Experts of a small language model: 256 experts in each of 4 layers, a sigmoid router.
Below are experts of layer 2 (counted from 0) of a mixture-of-experts language model. Rows are named router (the router's row for the expert) and show model dimensions 0-127. Each number is 500 + 40 x the weight over its row's rms, rounded and kept within 0 to 999. Numbers have three digits each.
After each expert's rows: "comes before" lists some tokens at least twice as common just after its tokens as in all text. This comes from a sample of Wikipedia text that the model never trained on. Tokens count by the router's weight.

# expert 65
router:463480478565495465504513515524516519544505466454531492474521464514408579516498492484483412571531545525533598517551481503472473444480488455501532502489550499453559470489545525494535565464505485567426529523480461482442526484445536550466455476552447549448508470568468531543532444444509492437444521426509475491494489513465542510551557479498551512475480519417496534469427557521522545576560
comes before: " |", " ", "|", "0", "–", ";"

# expert 112
router:471464468543456513521482513547555482464419510450528485448442517492442567507512481469498464490511514540506527541556519508513519464531513490523464503479525512468543493512542522493512508444523417531465489490476541461442507490502448499510453540598461501544559426549501548508560476481478513391425522423488456567401457567496631458520515479463510519528511559464511502501496492479561496558544
comes before: ":", "\n", " /", "==\n", " also", " |"

# expert 69
router:455477468476525443496567442522491492481512407492481503473532560504487516459451496483486480546431552460552530490495499496557532419487429492478532496508507532438556524469539486436507556490453429504443504525471435504484505483509534555433455497540455544416525562538530524520519466409485578428466506516539505484551493486479537522535593472515504584499547451465544473469451504572528538545497
comes before: " and", " but", " which", " the", " including", " he"

# expert 120
router:488478491481499520494507452503517506472477490535490489476488531529404495468475471505440479637495581566547507492563482504530532523442498488479501505428477496449477507524524545493500544467445496530464530500537487468416514466453511498485421548503508510512543515561444539521538458433461548454445536484535472540522477520487532472581589383527571476482488541480529531494454530557486491527605
comes before: " the", " a", " their", " his", " its", " all"

# expert 110
router:452468530522466537510462463510628495454514458472458491487510510457478532467405491467476512515484487551518510505564542498527558456468447470502531508494566540525515511556567458513534524475557455454512474539478474437480479528455498514481497527554545490507568532554527478570535459440501462391479503446518495487444469471535559455491569464459535455509498481459509495485469476566553488576612
comes before: "-", "20", "19", "0", "1", "2"

# expert 130
router:493502499514515463497464454521555513524508417414522484529432552505451549524527504514464471523492548472511507613514493499530473474473512519425453529505472485428477493548544468477513489516542459471489556530509510482480491468471491586448535498543459494523533495522510548481521516446454530381491558462530418515468543468526562481561547409464479562539528552437542463562523526508547530514588
comes before: "|", " |", " |\n", " ", "|---|---|---|---", "|---|---|---|---|---|\n"

# expert 214
router:505435495575515500492456498524530502519391481453522540488475538557470575509483468466494515537506492516497536521570499501533500507560513518507449486436499541488523530530520513494524565496467396508448499452472530470460519490511491498524440547553519503504543457539470525497556438433483521437394512428508444557405466542498615476516560471471531549485475523477499494511544471507533520478603
comes before: ":", "\n", "==\n", " also", " /", " of"

# expert 213
router:528498442531560466515457487481512519581512456521552508459489494469458567470489505534474459473445567535503497509554519410533465516508442481461520472475471516433505512458522451456490499465546494527496491570395444491483494484525485524468520483644475533527529480585547550546496455471522509417448521448574522471502548591480523513495550483561502522437512467526435477531515481532522521510545
comes before: " was", " is", " had", " has", " were", " are"

# expert 238
router:461511470589496451533566493528461561524503458465551524507453525523393570438451515545412483531468538522564532481493526551528518434469436508485543507508474493479520489535554538485474486477562466488503516500464465548452583509475509537438467441499508470446536480535457522550447476440469537449436511503518488546522476499455534513561526453512517480485486527414539539517537540598559551492522
comes before: " the", " a", " his", " its", " their", " an"

# expert 157
router:441514475531551452462481478494517521495453426461491509500494527571439509480506511435447479555491547532533572527493517447554518525526543456511464452523561563516517486435558494444490515485496438468425531494463421449489520516470568523482509536595445568435492472513475508581561476483452494485490503476528429550503558497460564506594542429521446470486520501471504487481526558503542475516552
comes before: ",", " of", " and", "\n", " in", " ("

# expert 197
router:548470485513490510528490507490505510536503458515524550437504502517481496546504479472432448485469543567535539465582588534520498483522443432449511459511512474491474480471541438503489497455560489527516468476443463511483493450447555535468495512588513539479471517543572484589482505462529544392496548408590476442509559547513562495511612472546532511464528484474465442546508503470533482485520
comes before: "0", "19", "20", "%", "6", "7"

# expert 129
router:431465496540537493529473478494568496490468447440495534504422492523486592508476451470513457528510512518521513560584489499499505508562532561472433542460510526411567489514546492472461568509496407521474523506452556458441533486428457545495459527588497518498534492535467535523508494513482549465507500462483443557423526541546568446508577435505491471485479545443438504516478476458542485522549
comes before: ":", "==\n", "\n", "==\n\n", " ==\n", " career"

# expert 227
router:423493476544546477567488506472515473528531461479496464577475476541471587453456455496487380554519500505493537495505488566487496437565498551479488519490468561472513498515506529442442531460479472485501472546451486475413543536424475537522474529518545520517530502570518462534551513452510551428443495463507512536416451515584591518549564505464485463530518515482444502480492515531491490567545
comes before: " |", "–", ":", ",", ")\n", "\n"

# expert 72
router:458462493560530441506491490535535504504491434434538494475490522547421542503461484492468453573539594515555570556523507517475526429477466442433492507489508553471541502479553494479533534492547486521464541508451476493458531488458521552441477500582438523473553520587514491532563469446513507469426529450543437477468537508517569514516548439529542517463521500408510516445434496505516502523564
comes before: " ", "20", "19", " |\n", " The", "18"

# expert 180
router:445480497488553488474538517473523539483500474400538476509502536501446507487487503516440457587455503578564558563506537440510525464534488443507513463451460535487511484461517526511516481468475483520452501545445472493444546481456507545483465470548526548516501524506555520543573462441468535494410485496572466565449539547525614539476530475451451541475519474405474493484486567489563539530545
comes before: " of", ",", " and", ".", " States", " in"

# expert 5
router:473464479519539461507473482527586505475473480441501479477490505569481475501464467484557475548542576481550602551511526456459490469488563502466548519471488536469596468494498553495485523512522444529459524523497438447489506474445492532492492500592413555505521494573500513513540468430478464494483518453548412556468490532442545537546536494509457535517528557411516511448461486483507483608514
comes before: ",", " of", " and", "\n", " (", "\""

# expert 154
router:479476496502564448469477459461530498455508434453516518487478499560375534449475517553469459589455538543518520538504526559493463523580417512422482496522521511479496482443517522453503541450516457495511556477494516458546487490446496536496418488531463526468553482533522520502524464423507509407509532425503500503490444508471580505517526412503512483474575510400467500454451547517511509497513
comes before: "20", "0", "2", "3", "1", "4"

# expert 100
router:462527506552512415491513511506542563542516441473452483519476525578431597484412450529517484538554584527499554486495517560539505458470473490441472474487557494472522489487531446504503544396513464496410540579474479533459531546428520551479487482478496504462551444497515503551515486482476472449518534505519454562525550486509594484541485437501461491447464498431509486462521480457511526511545
comes before: " by", " to", " in", " as", " with", " from"

# expert 76
router:525415484526478517521500463533563477505427502476528450457457524462482513504465521427528415517512559538500531517481506488567544406466510488533476476457503494463532497533535515502520477493562502491521488546515507455404526521522483554439501535515492522504555461574491481590572474452487509334430509486545409521465521512512534518502540471444502537473479528511502479452494487515504509593514
comes before: " ", " UTC", "00", "′", "+", "ST"

# expert 168
router:507501491578524476482502467526519492530456468465474503527528597482460556474487462493506438525544574502493622513463503527513510495564498491484504539534510526420504484457521445481516560558519463534407590512458448462428541471454511541513497437508553508474572450510489540453533493460481475489519552495515481511460532469532530592526556481503434444484462489435521533492471446521484564564557
comes before: " |", " is", " and", "y", " was", "ing"

# expert 49
router:494552435510470506460506476535536587457462464503452484481455573509461513506450493552514399536484574503548470495516491487518531401467462428458542478475440519463559526538544529498527487418501531523512545491470510504468511496452482510473508474526453496512522498562526541532507513474466560470445589415495516553494497538479534559508528469504503464503552537398524519478480451496468536603581
comes before: " the", "′", " on", " a", " to", "″W"

# expert 253
router:494420457555487501531483494563512494517426475452532496526463526521512537480456504478467496530482526563528483485539525480572540445496500528544465477417508534479524550529569486491502543506520414509483470500481452460430537528473507497514477577563533499495555442525470478528579420440491482436421557458503424541469479568517619484471577482475535553479476546538493464437514492524519472513503
comes before: " ", ":", " •", " UTC", " Total", " Animalia"

# expert 163
router:514529515550525501509468498470511485470477420455580486521474518522438504515478522510488558496539604521519496496518517532524528431545515459489487449498510499466502520489547496518448512530523507516418511523420411497404572516481575559441493554502501507474560417560481487485597503409490465457474523443587493503490507515495517540563545473525449461516453474521452507470499551543495530585503
comes before: ",", "en", "\n", " (", "m", "t"

# expert 189
router:452485513530525467485432466451505571461566438445518522521557465507424500472498522459404516494539548515499563497570573535544588480503480487398549508489495519467511465542553498496525523488473495512459540485455491510490447493413576493501510484557509546435550478522450529530497443481515522438459559507591458477471490529510528534536459400514508465506466582488499488469520488514543499524541
comes before: " |", ",", "–", ".", "st", ";"

# expert 104
router:519496463521496435472446523510504482529470462484498515453455578528493541568453418506473425482513554456501491558496498559580480459518494469469480555534451461451544467530555526522458490415511452551491552460436553500502540497466503515503503522572449496524496502574505469566523493444507573442465533455556511549469533577495528548533530457542512577479486509414479496430461486494468496551553
comes before: " by", " in", " on", " a", " the", " to"

# expert 83
router:485524497497489427553466512513539513518503480467565483452497537543448489455478519501525505528497517524493607479515512527505481475545467476423554496524477563485537493548524496475463488473485481521406548533420503494442493524467519590423519477527495549479506517588513481530509434435511496399491487438486507478414548485525615561508588530503508482451502429500476531508531500518559512541568
comes before: ",", "–", ")\n", " |", ")", "\n"

# expert 135
router:454521472521471506496490472499610489499489508450518541438471523494414563452459444497497484517525580520489536510568430503461492520538485523443545503470444477434552533529540522427522515437515446448518537522490493489431503514529505554534476494508544566563481559566520493535540452435470509394447536462526476474492483524475535577561567454491479498432549564454495494489482531533518485528530
comes before: " ", "00", "|", "5", "50", " he"

# expert 87
router:516471404508535416476488507507503531482529445516515485527502529585447579407503478464501466587519575559600495541522514491510507514487447479496490480482527520426509428526511505467538563450446495502436579516500463529480513472493473569441487501546469499526517530545531522511557438450509534415428529456571463513504469506485561481487507500506522546533533482451520466541430512550548517491513
comes before: ",", " of", ".", " and", " in", " were"

# expert 123
router:494500490536517474456474441517522503491469470452551493487459504461424551501496479467475478515509571469561508565509498484518497486451518514417467485487448498460584503527549456483528549491525471511491571559490534443418537483429475626466514492544465516514511532514515520541522480472515501370483500388554425522467511542506528485501538450505475541513506547484530488502492477509527554607567
comes before: ".", "–", " |", " |\n", "|", ":"

# expert 81
router:463462469570523466445523496506549475436496427481511533498430523552498513479519454430510429577531541490536559521486542486557471492537485510478520524513484520441558472501510549514464534489479426548427511487481489448468467495506516575524487494553488587450489511599541457552550463470512493492413514447553480570447551492548550461488493419552517497488495500485461466481523522507515536550596
comes before: " of", " in", ",", " to", " with", " and"

# expert 171
router:514459496456552449503523529466534552489482410408566483559508519509469485564439454526459430513496534483491557488515527530580477487584514537440494535467531543465484491429600517421488513517503484494485540502457446502505510485494448522486512481526520503521561466574496507499435443484473572435462509429553469514478514551512546556568530497574521557440530488462505508496492471479497537540569
comes before: "==", "The", "===", "In", " |", " ("

# expert 113
router:465465528589547432507484462579504561495465462526501555489563541502470474521504487476469517543457529573521474505512526450470491504532509482480484468495556524477569500509565506464500528512485408503541543503491435456457451501449554594476474498568449446437497461564458529513550449478464507449421502483526410448513459506520529580534509480544480553454513562453514464466546536512519510548549
comes before: "\n", ",", " (", " and", "i", "ph"

# expert 31
router:439457431503526479464511505469497530486496447429538493466452566510483511456482447494443440568507565518584562562516564488504543464554444472471489537504482555477540440435531463487518511455544443505433476529519483471492478524512570579488497456537490536444559478563525520582579468498498467483413489473574459537496497471557547541496540492561476528518475505480460500540465507470515569484492
comes before: " of", " to", " that", " the", " for", "ing"

# expert 39
router:500483442512539431463500501509494547505508409486544477526524562513444591470492487439515479534514558520562490525507518490508507472549474469450528486492521557439532456537528509445552546417473460475467571499509445529482499493469523573503497505541438479480529530544575491490540446448541516436390509433587415458539487518502516503500523543534462560506526496430532498471449505524539561469542
comes before: ",", " of", ".", " and", " to", " that"

# expert 201
router:478495413544529427471482473472541576472493442478493543529457530524469519451458435491529506532500509567523598545529530504485503501496486508461498481487497557404580465512550526523496586507558418498478561503518500465439540537432512545497458429562511542534533517576531499538552464493489504474482494473526438528492491460547536583497509453556436459424474454476456524484474500493491456508543
comes before: " in", " the", ",", " and", " to", " a"

# expert 93
router:407446503560457468567460509442519538491551485477461514489569551517436537455458460525483468587549538570509492502506485527520576515486500483457495515456545519542550510481535533500472512486533479491482524473486437487470463406506463434461432528532469491488557479519466501555467473456468490396502495448566494520428454492547542481511526427510548461459524487468480517525525535550540521593567
comes before: "20", "19", " |", " ", "1", "2"

# expert 218
router:471466516530509482519469441535541486484428451454530529530492551488470507516448509477468449544593584516550532591561496486535506448476471417477551499509466540447563476485521481469506498451482478512490552524467447498451559500498487513467472492576491485483528483544474566480536547523479485450420494462563407503475562527536536552526575424472517562514465540493513479506441523529534531569564
comes before: " |", "′", ",", "19", "20", " |\n"

# expert 52
router:505505516546555491537506456496560516460488484412468511561517514530465565466409482463491503532485473508552569470582491518446566448444510527523489542504568519530494509500548475435490540520567493492492546546536452426438464472484481509458462456588545514544543545610478475561491494440527476401475494485533493539483500461494589494504537484447528493484521469510475446460445524514506491471555
comes before: "%", " |", " |\n", " were", " age", "."

# expert 175
router:465512482539497417468476518510476500512522502467518457527470486529474509455502507493418430484453576521585486529522531535502562374505519490484490488453488505441499562458500503496543531493478533457443538482517509551502458533469563523463475464529458513451565531612542551505477429437495516456479540455549450517501502550488495573564528475529459557404504496437496475479477467493544543512576
comes before: " the", " be", " have", " a", " take", " make"

# expert 24
router:519431401548456496511446491526545478565471475426556481514477607500483509520482494525427456491517527520509515524472565514507510402525495511467497501505476469486530565461563521531465550449501461475400569501498491458492517496476492602497442479503510524478542464580560511500499495461508529427400522500505426523471511549457520522533525445516518571466448488470523469485484514553491537522559
comes before: " the", " a", " an", " also", " not", " located"

# expert 217
router:439537453621512489573482524494584512504500468465534485467526520491508507518410511499490480510559566569544515485544533510511508463519517417493493463572449440502513515502557491474452459489499473478473547509527445498425545477504534493414446501533461560490536526537500547503490490476450544426468524438482455477484541482470528496553550516505531533479508488481410544505406513537506528613498
comes before: " ", "n", "an", "k", "r", "ov"

# expert 206
router:441463448512526390512490461439537469508513442414575495453472541543454478486483490529443497534497550515616505526515507519509505506493496503493432503481472562468464546470564546514522575482502436510421516484486439477422499512425518552508423532504486526447530461541471488542478511496527553465464547503555538566505486556524582461555558449487509506490481560477504546443469484494496482498516
comes before: " the", " a", " his", " this", " birth", " these"

# expert 22
router:518453474584508448526436502508524502495518433462528527482472487507477463474470522492474494552435569466596514505507491475499500414561450536444476502488465529496524536497589521516476539469509453504457517472480506418392521491473479533552465482532537505479535506575485538535536422426438526477532506483497485493496528479547545577534578437562528459521480492434522517535510498568503533498598
comes before: " the", " ", " a", " his", " New", " this"

# expert 18
router:456506481533495524447505478538580518499487463508464556500472491484452530556453476508514475517573545527558533499530509473500520499515481517536554492473529483476525524444558535455452597535551514486475529478430436424403555488480536541465534509495552532519579511544472479542533470419473485462467501430483466502417468478595586485539540492506462462531453479533446484449445463501483503534581
comes before: "-", " (", ":", "\n", " in", " team"

# expert 167
router:464448478568516423476488457537601503495484461476488476514518481510422507484437528536509434558527571528574528524530545446481512403506481488481472489489537541482572468532543516474506485508571481505445495553458448464435557476473518475491436475554453555460551477571486514469575479477515481474470540439549435487488541477462559513530513465491527513512535532432517534470489486487501530600554
comes before: ",", " (", "\n", "'s", "e", "|"

# expert 140
router:442490499550533473521521529518509533511481406474503477489490573572430550510472468514508468543507565511554583554527531524483566465490469477469524515523493554479516481493538490487537493485581479543443577515481480451448543473463504550446468451569452540456546520537524499539541467423501488420469556434569465533499508537491566531509548443539478551479484501447511527491462501536519556578573
comes before: ".", "0", "–", ",", "th", "%"

# expert 126
router:495459488543527462530540486519503477474484454506448470477434488535449537498537488475521406542499568516525522580477540505559574473529529491472424523505521538458528483475544550503486513418553428507485542539451478398482488457460434458469481555531440517501541471512541517501504436512531579428442523470507473544423462555566581474558520477473502533498510512500452508499543527567491532509559
comes before: " ", " |", " |\n", "|", " %", " Team"

# expert 97
router:471482465552501413512497493566523493486475454450513469519505534501458513463498458481480501515456564499607581582548518530508540463514519440445517510505520491500521473480565557453564525499488465517464545492459468504493503499420467520444519472542439598499537532616469491494567500461477482419519536432527464500488511537485543481538572462521535514458492538453503475440480563487502538517587
comes before: "a", "o", "e", "i", "an", "al"

# expert 101
router:461472475542548392532485511427558566490533418483519546451428455509468530529468466572492477480538540530496498523526455545498511497515485515441500517472492515466530435459594488459483564507539473566496579531467506429487551461467489531505501484512493523509522490540556461535533512501531588444440543425565507553507539487536547485486529450584486532483508463449440504479501426469490521503558
comes before: " to", " the", " by", " that", " in", " a"

# expert 86
router:490477464503571485505446529504492572532503438473546521527454510508476540507470472555432505625448536462581545532473559533498486468522476474477505493537486501470468540476516485455504532498492483580474532497506443441507526444428570539530455492523505551449529457536561495543539496419472540410421575447521509506493510463479587510481538433494507511534520481449504508430484466516482501555559
comes before: "5", "4", "3", "6", "2", "1"

# expert 99
router:526478467507530492486502462513547480501453454557482505485527518546473552472524430464504509548479558570518492462562511454544496481494531490535490527474573526421459455518524512464523593459549475497511539540498501522490481479491506551464466505579478512545501450554478517524536428438461514375428536426549458491521467572440595438532510421541557494522520543457525467511470553486490508515546
comes before: " of", ",", ".", " (", " and", " in"

# expert 30
router:479463470557505512504426541509537505515446477423508525521454477539451612501464440475526466543508488542535540535556471525504521479535523487534444523461546499497570534529590449485495549478491431543466508467460465497442490487433456511525462523560472512511542458539443510531553479469527544454434501424493491560404497555502619451491522478451533542491461546457478493526498486509553471517522
comes before: ":", "\n", " |", "==\n", " by", "==\n\n"

# expert 26
router:496479469509524438499538465503500520455444453443576504474433534528504529535480517553483479511456528512496594468511506504559464447554531484493500580440529554438490473415579450448500525543486484535419603494458504449493495514462486580448522498515524528501579441604468520512471457484521532416485508437540456512536537527461538503509509514490535546460503499504503544501474493499515556557554
comes before: "==", "The", "In", "===", "-", "On"

# expert 252
router:443489448571545439502503461504482521524484487476497499510534519558435534428447419462482489488497507507576498454568548523494506441485510498453481559510450508479546487515529469468550487449489449557469542467529442492412552498508518507516465505536517535445557505492473527506495424463474483464413551468613519520471498532508575463577540504539557529481496500496491463479439565495541524493610
comes before: " ", " |", " List", " -", " \"", "–"

# expert 165
router:507497501456550456505454500473594479488491472425518469453424476472467498537480453461468438526544538503536542508543515500570481512524503504499476548488534478475522465509564514482511529484529479531560496513472475473529495469484459505530477547563491484506549458588498450546509457450550585461436508418538494490418499579553590542553553516506519540471541548410500491457507445564517432545551
comes before: "-", "=", " |", "|", " (", "=="

# expert 61
router:463469424536542514543481514461481533520478480487513542523465511541483575477442446530447471567502478542618551521529491514488505472537504522478471520504476513471500548483561494463532512475469462523477542472473439505496538462473523533538457506502462601435615470526474530526498492433535470379479523412539498540454489491467588463504573491498551541502492517465471534490453495484554540504573
comes before: " |", "20", "19", "12", "14", "10"

# expert 70
router:409466506547613426595555489398563469507520460437541529492441528520466556465458513533512457502468520491527515500561513534475499528549482485468452526507431558459532476479566472428540505486510433484476578515477451482425536505496500560462493478514462536484537508503556518497527496476529536398433531495525500495510538504467551549490530494513474492503553519462461469432532490489533519561517
comes before: " the", " he", " and", " it", " she", " but"

# expert 240
router:439534466519449455488461424495572513485510413418566497444481505530426527500495421518440438529530596497570499536552503481541485489493488508449506478513519481485541481465585519395519534499487479524496517500458515456548551453488508544489457470560484488511500512539500477565529507464512489423479553389530447513478544530538529504497545468527505551502523513434546503485445506502527521532580
comes before: " |\n", " |", "19", "1", "20", "3"

# expert 28
router:394448522492523489483484519520512532554517496521478447554551478516462545434425500509482477538539510507568519535515484564492532439519539510524496469502572480487501493450538543386497568510504478473457501462433482483504489496423537508444496528534473557552563551563501508518470444448457478427482555465536458528483512484511553577529544447546462500463570541459462513453484490488523459578562
comes before: "20", "1", "2", "19", "0", "3"

# expert 62
router:488447467546455519536503552548541469579436477404486468526488442508476511558446456465451496547512550531529463484575538473571540466497517479460522555448494512474542533508546530516528528500482464530489533475482496492450526530503531489499418540513516550554496491556493520501589406428493481419470485449493453523443532484497617467490519423474486528458497563502527496486484460510589497500534
comes before: " ", " UTC", " Animalia", "-", " United", " E"

# expert 91
router:516501448518441398490490450586535568507521419452549478509442539480505493478469521479543462501517537542545567475525469501455568478470518474458511494453509531455492553497547506478497530553554487502455563454466463407455565497431509572479492469496537531516584499571504532510503487474524516445470563455500478488502536468493554573580551540555530500512502436455520493512467443508501560503553
comes before: " the", " ", "19", " a", "born", " his"

# expert 12
router:424504497596582447554491498451517485456510414457498525502423467543447502454475500555494445502520560521527518522544489512496487551528505447480529513480463506466494464492573496493550514487566452519433590526482498473454526440441476543434506455537447524445532500537508550551561510526547542428443504461487509571483536501476559484531488436519440491535494494449502496468548490506563578528536
comes before: ",", " the", " of", " to", " was", " this"

# expert 169
router:480546462537466496553506516524534573518510432458520525472458525531485552453481479488444485491539531547538478549512505485468533462541459505496494477512443505508581507516578459470482533500570509458512570505457434436490541480441500560473504468527527492532530521587526492517511479465541469402514497462590519484479483475508527518525533494540444493470502419439440559517403405522590521523560
comes before: " been", " a", " to", " not", " an", " was"

# expert 230
router:442472459539524490458472458442570567456585473496540547482458506562453503494490457540459497523478505541497464471526487559561536481537515531480459522480473483483599532479610490500513507483575482562425469504532446460453482483498528543495494496469450507523511548572503513495510519431526494459471485465558462543517559500496610521554605450497462513479502491427495556461465540470509465495534
comes before: " the", " a", " that", " to", " \"", " first"

# expert 23
router:466462464584499507548493454481572558502523502486542536482512552551492508536479516515470471507522526483557521456531487496579549469498444523497535468463472509473480479444546488491503550478520504464425519487398472473480483463473543516418550477504475591539481512532496556542491521433487468464449536467558451530424449533573616521582489462511500438516484503511469514470478505431495559548573
comes before: ",", " York", " City", "\n", " States", " ("

# expert 254
router:487507465508492515492416490529587531457480512498489476458489482548427530453452467512518486511497545537509592561488550553484530475475533522495468495488528452412553565552522495440515576492492429503526519516449479532431520494479565515475503558500492507459537476526483554557552383441482509406426544401525465468484470526540502527516501502511534516464537529473470447444495500543527515529561
comes before: "0", "1", "2", "3", " •", "4"

# expert 223
router:464575444551530453472539474540521547469480453487546493469456560549438561505464508482486520530554544536535491525562504500550543428470446426492524549492496475496499447514569447460488532439512486521449502511509495468514500516534555586504523471538466547476515537595487486512511437480508494459408618503499458471510560515485498489588557501484483520485495488433425524406484473477489472502519
comes before: " by", " to", " with", " in", " for", "ed"

# expert 203
router:487461484504510462498489476515519532582548493403534436485448505511432505485466548516421451474486535521555556548513537534490560424522473557434485494538457506487546526503547543481544530459467457528511527505425500498485462511435502574506491486550442526461512518562547471540478427431510527454469506468533447530508456510526495506541605498519528588482457543424515542479452502564506470464548
comes before: " the", " a", " his", " be", " this", " its"

# expert 85
router:517458493560531444491491504508495505568530497486495535460493552533474540473504429500471401595501574529531527524479515547494537416525485451464512497445483536476525502542546515494510527451507508483473503487460422523472531438505533512383518539496458518472501444539482516471493457490489530474413554472603432464416505523529523497594551454498552513465504486499454453483478531532549481515588
comes before: " ", " \"", " —", " MF", " Candidate", " −"

# expert 41
router:517505474534518495494500445496577499504463509458479475540545513493469579456448442464480459510455494489568526485567456491445546478453502507558506512449576534523535520521605477458480525489510534495489520515512473428444474475502470524484465463570541496544565505626484447501517497420502525433470489470520509533471509499467651502509497501462544517450488534497463453500463500520516495512611
comes before: " /", " |", " of", " JPL", " hold", " Party"

# expert 59
router:449456450499439522516484523566512520473472491472506532566488533528456528545430434523430494525564615548537493490533499483482534464474548460499549493443481515459563557568544541469495526483557516533456557486480463441474485458453503469405487579524515550534500428520484471561544456447477470413471477447498485524488451512513544482538537453481499494484532560482500545484469429537525489559529
comes before: " ", "00", " Ins", ":", " (", " September"

# expert 7
router:462482474507467409494514535463515561494476467459512428492459527511527595513413481468462467513554576535530548562483538575560489429490523531417559505533453500411560483495512511508527511474526513485493569535469509468483482443473533589484458472550457549498546474563555518559542488506507515453488560461545421509491537483494537464539549478493511519494487452458430556447491464475493520495528
comes before: " by", " in", " to", " as", " on", " with"

# expert 74
router:486461474500499426534505437562477530478531401493495541496530568490491514475465567499496444563462530493502538493480524527523538413513476477395536515482512478442566554499552467487525509488487536530436540506427465451514517531479499532429514515541489530497556535534532559486516464468428488393484473493483485506545522494487577512549566471518519543458535418421521501474459522564533567526526
comes before: "19", "20", "18", "-", "born", "the"

# expert 152
router:408507482527493466526487501484553496515452432402497458482513533568429544541483498529472436499492586544524563532554520472464533469473487438496552505490530529527540445509511475522490542477508443532459504505423452514441545441482545505502508470576464538496528534564517474518524489462497493464513544495550461473487459490505568482534519461488528486483470484348540503426430504503531515556571
comes before: ",", "s", " (", ")", "'s", " and"

# expert 212
router:486530469559538496503470466475492484478506481436476538544514484579472556506417439426478447494512499581533504569526534495475514471519508452470478506518534508398539554482561505441458560467490442515506513469430472471472529483407495472512470524526500532489560513538498530584519447467503560440494517399535515500450459507518490474547559511463570536493498529515430520459440487542535497519595
comes before: "20", " |", "19", "1", "2", "0"

# expert 148
router:433465487549526501532498501477516550527542464480477492477512545536463538526412525572459457478504560501573552540606514501534515523518484546475524424487512457514499479439555482487485464528584523487470534473409459496492487483530602516451534483515508504453576484554492468500452517439541517449457506409554505497419490479589578551526499455508453489514508506489494538468430491497487500554518
comes before: " |", ",", " (", "\n", "son", "s"

# expert 215
router:494485472527520478555470519536478555528506447479494490535454511522467591427540502502443456506463575595558465537472571467522468461496511528473480478515445463463566481495489471457517512476541508481526529535397411516500497449511483508471506456594494488489571500598531554541536446442513468408432521480578503531468526554470507511481546492497508581474516485493507537545472480553501468513536
comes before: " was", " been", " be", " is", " had", " not"

# expert 255
router:443403445555528490506422483536574514559508447463487480502526514581476498498474486491468459514510575526535538510564489487474479466486459501495545483492540501483526458497554536479478568512482480428467527573439481505472485506405513499456417449571520531449529539573517495507536481416531486492489481418542446538464531473509560519495510424539475515498540541477536541446503526522485563583532
comes before: ",", "\n", " (", " and", " de", "'s"

# expert 115
router:459495469505546500507457454572500541503445449495504473509482520481400534516474474539447496572520629520562470497528503542553495430523491497475483480487505490524521525538540472478501573498510438558440547497462492500507541476449492514474453469531496507446539455567440514528601477508534498421471594434587494518495536551516516488566576469491503463517527550454465546492501446522447487510482
comes before: " |", ".", "%", ")", " |\n", "′"

# expert 173
router:468436506545503498538466512521543459477523490551460480499546512500457527509501483482514437573541605534563482494477491508550557471517520498453445544457525502453532537452547546487479504503552468506478513502465443387506446445505466458445442531522464551482545484545501480518488468503502516379458546486511448540406470530557557441549529440480536500513551547500450508533511462524490544549581
comes before: " ", "|", " Team", " Votes", " %", " Apps"